From a checkpoint of a small mixture-of-experts model trained on Wikipedia: 32 experts in each of 14 layers, 250M tokens.
Below are experts of layer 2 (counted from 0) of a mixture-of-experts language model. Rows are named router (the router's row for the expert), gate (a neuron's input weights, with its number), up (a neuron's input weights, with its number) and show model dimensions 0-255. Each number is 128 + 24 x the weight over its row's rms, rounded and kept within 0 to 255. Numbers have three digits each.
Before each expert's rows: a language model's description of what the expert responds to. This comes from a sample of Wikipedia text that the model never trained on.

# expert 29
What it handles: Such, parentheses, endings. The word such, opening parentheses, and word endings like -en, -bers, -ison, as in Göttingen, regenerative, Timbers.
router:181156107127112191126170137131165168111144123107140115121119151104171140137093143161097070171112163123131140084094183163125131101134113150118130081124120093127155160146115174111123163094121106123092121148151144129103135156118140163139139127128114134150117120167123143113126132140152124159123124092080136136132106112121146107132151084118133086145121116103135146111137137083142149124113120130149162081157123076157108154143116141125109095142096112167099098128111140132146132152182138132125091121145134142127121132105142109099124131153173137136126130114105148176118124103165157103173135137127149155137152108070071110107151141093117131094147116111119153136163120142116125145148131131135124111119126159075107172122141134097083139161140120104098119102103095102150072155100112
gate0:134185128083143178157165110122122119158142164143121115080146100122120142136100086146141133153123116101149091092057134096135153097100118132125160135162148098126141089137163138112086151133105136078141156095132118137107146123125162136137194117105104092127102132160174142135147142169132118104142129114115136128149133146108112083148138093145110147086115141088126130136112110130168107128106084157111111145133124138116151098134150079088136141136133138165150127128121128151121168154092121145187127100147125127123125109181118099127084124164116121120122139075150113111155116113085143113174084137175155113121098127127146085113117108151129138115071172133127091135157104126137144114111132127139157124116160141136106104098141121143125157143113127090136147129148102093129115124089107
up0:112128058132160124189178145152163135146159145115104114121121096133131131113135140128150092157104135119143131119072106106108156143138103139122171089144134134117130135108095106131135144180156137112112079113107116155123107142116159138126160127153077158162072137144172092110168111135154127113134141161128173159113163088088106089149123124171170136117146104115136115159111100120149129100115106127112131097114153135139139118101168149145100090124121129144129144152114094107154101136146100114135110157124193153093140107088098119139090080142147113135153132106122152131102098121156146111133083103129098114114128160105129130095101110164124132108164129117086127094139131122128115125140116140121134161101129170142155105115094109108149097134163127134123153143132160067171128121125106

# expert 0
What it handles: Determiners and quantifiers. Determiners, possessives and quantifiers before a noun, such as the, his, both, several, all, plus year-prefix digits like 192.
router:180146127087141193106172145158145180108152141115095075141125167120112112139084124144125110169113125127120130094099151118115139087109106166117145114111136131073143180164128157123151158108142134143133150102142108123116147155117117139136150127109115105117092114084124122109110146117135165156159101135106127115128134125141095118159132130106108100163132132096184127150125158137135100073102112107135149139119124135161061126116115168124114133148115094169119113120114114133137152136164157149112134148141123118149137141123177115117154144158141153137103158116131089146111131114114129092152111129156145109157147140125096130130148148121110133082164106102139123140148078147148132160101149101107141161094119195075088152150161115100103146104156106098087152135116131120129073130104126
gate1:145067113105102149126140121115162184144121102088091095179159120124115138131123138113124119146129115174076114113127130123116169139172105153129141125124102070148140172159118160085135138145136111113108107134113123163147113140118143095134181127116154124138124135126145132143123156129138164123131184100112168146095156119150129118125089076160153117140150083132151136103138130159139144118127120093112111141145105099125161189121137150115101112146165164131105122116078167132149148165133185169124104156112115143150140148113170120131147123129113130114115119124114105139152096122100149109120126154109130126114076101122134149109084175070124159102139149111114102116148127164063113143135095129145097165073128136095142126099121165111126139126135112116139106122092088122143121137135134
up1:137092144107123105108122103115134139174113118110116133176112144151122136152123106126128141138112120124108097103145132140129183115120117155084129138177087110161153156163175162128168172115130132129119140143134148131062088096119128095155138131112132129108104149147101158163116126115110147112128143073136174147180129095186166151106116092134157094115131110116125133093171128116138133074144144128181119141163132106116173124134125127114093118137132108157096147111148154107121132160137150158104130106132144152155150140102155117161128119101097124139108075111131115128130133115139128110114145097110132168139077170117121149134116127116067139108084176116117090134100170158128107108138083165117090126109115126143120081141146140171129115128144142118153099146130117143121194126133128

# expert 23
What it handles: The word to, digits. The word to in infinitives and date ranges, plus single digits and spaces in dates and tables, such as 1941, 2023-2024.
router:139114120146107155116138110166169150135133154119116124098113126106134152166103124121088109139144126135098142125131173118113159132112110167118147103094132099130111151137133151103122152131079106114112110143163136132147137163173144164160136127160130115140100086122108125129120094130146141165101093147130161131130124102117081115135120078079126103126142119125147147108165165121137132116112114098148152120119139111146092147129120133112131101153079075144085149099153136125145115159145138146093117160165141128132101164113144093116100101157166155158136155216104126135166154113159159125161142143125131124127111122130113144133160157109062158060168138093117129130145087165150139147153145152118125111105105135093125168152147138069114144128164097094108131140088109124113089147110116
gate4:114134101139140099122141130130132140119129132139067118163140174130150158134113152169110146141093105160080152124142120092089152134092136107120148121173143098101145107114129142118149123140118106149151195114176096130136151156112119159139114163114109113112088159144140142115126087133134132133134144097118081098161126094128139135136133066106111177140141154119173161120134131078165107102123125135155132132095091125175134137134151123138093105110116109176091102106134130145117091128140117146166108092094095120106102142080167156121138163106132127141114087119106142180154158128156115131123120136105087139123128178094129113121141137154146147100116114126154101058123150164102120186125105165101126134108126157094126134123147132123101169127141148105128174140136102128117119140151149
up4:119137147100108181113137145142128145156198173131138102147151140124121131108083135152127159131182107100174136102133175161133126087125152147148129123159102102105095161117116166139119135152168148093084088148155119148091153129115111112122155200138131164161118132122146141154137117109125151127113136164103130124097121176135118114121132147124140136090134077139141145097118134154118142079118108122089155087136090116173090121170155152145135167163139114133097108117115129158108098169121145117155144118125098128110131130150136137122131111143136123131119130105127118124087104113085167134145116114117137096113146128110126107173126156128088173139101075105113092131116105128109126100093115105127152141133095150133121094133145074121110127076103123092106071105118125130117142119103152

# expert 15
What it handles: Inner suffix pieces. Word-internal pieces and suffixes like ive, ial, am, and ordinals second, third, 2nd, often in names, sports rosters and table pipes.
router:146135128099145163118150125176149174125156088162081089108128206125154110132060109105095129132116131129119153100176151165123143133113098132096122078147140124097107106186091175122139156125135160101091146091130092121102168164122117144166122154125110125186094128147129134106139126109139117170126159121101142109152093108132113149153157122103143120142139105113140126118150156147135160137104112123156148116111134116159129113122114144114127128125098111141131125120085107144128141155162106148120135135111090135108120151093156078159131100134164128104116139125131091138139137097201131125169101169114120134121147161126078137099134116128124137141134100098140131098126115145138136108119096096103156132110119181110103179120128138080107141104163124123089139148100124119117113126090148
gate0:167103172101118159163108141149146130155104129181108110102110144109138106105141113111136083107102156174132161152111140107130130139141148154133146111134143131136182117145137147103160160117161163087127148101116120149121150197187149124160121123106131063079103128072152108136089094141113137149112127117093153137180173105123121081159103085092112126078134109151097175100098133115136122108104143124154129090126115172142125138127106170116145127119142102105145098112134120130112079138150110096117096130119143162147173153145150127078122140141120120150130129127171142102106145103138130090148106150124174140129109117138105136128127168116143176125165143095133135108108143139111124106138120109137157117127099121103124138145157129125114151152138117106110126147114093123167146164093142
up0:132119126106117181136129139156142112163128194095107106139113160171095135129137099136177132111118118132141147094115114118126105108149181106125145152122138133150131148121109111121119119127140094184149121143162138107125087101107166168075130072155117152135132111142112148122126124117106111130141107189070165112136116147149142129109130124157163095196108143118162147138122162141166198143135116117103147105143083091114138135097114132123105147123128116146162116070154117133162171121144138110118157151107165123142154108140106089128164133138146140128136124102102149152150129128147118189141123108109092111105146130132096121141114138128138105147115146105140161118131082189146133143146162139095175111151129125116149101132100120160140106102121161110122091102121146102083118151120127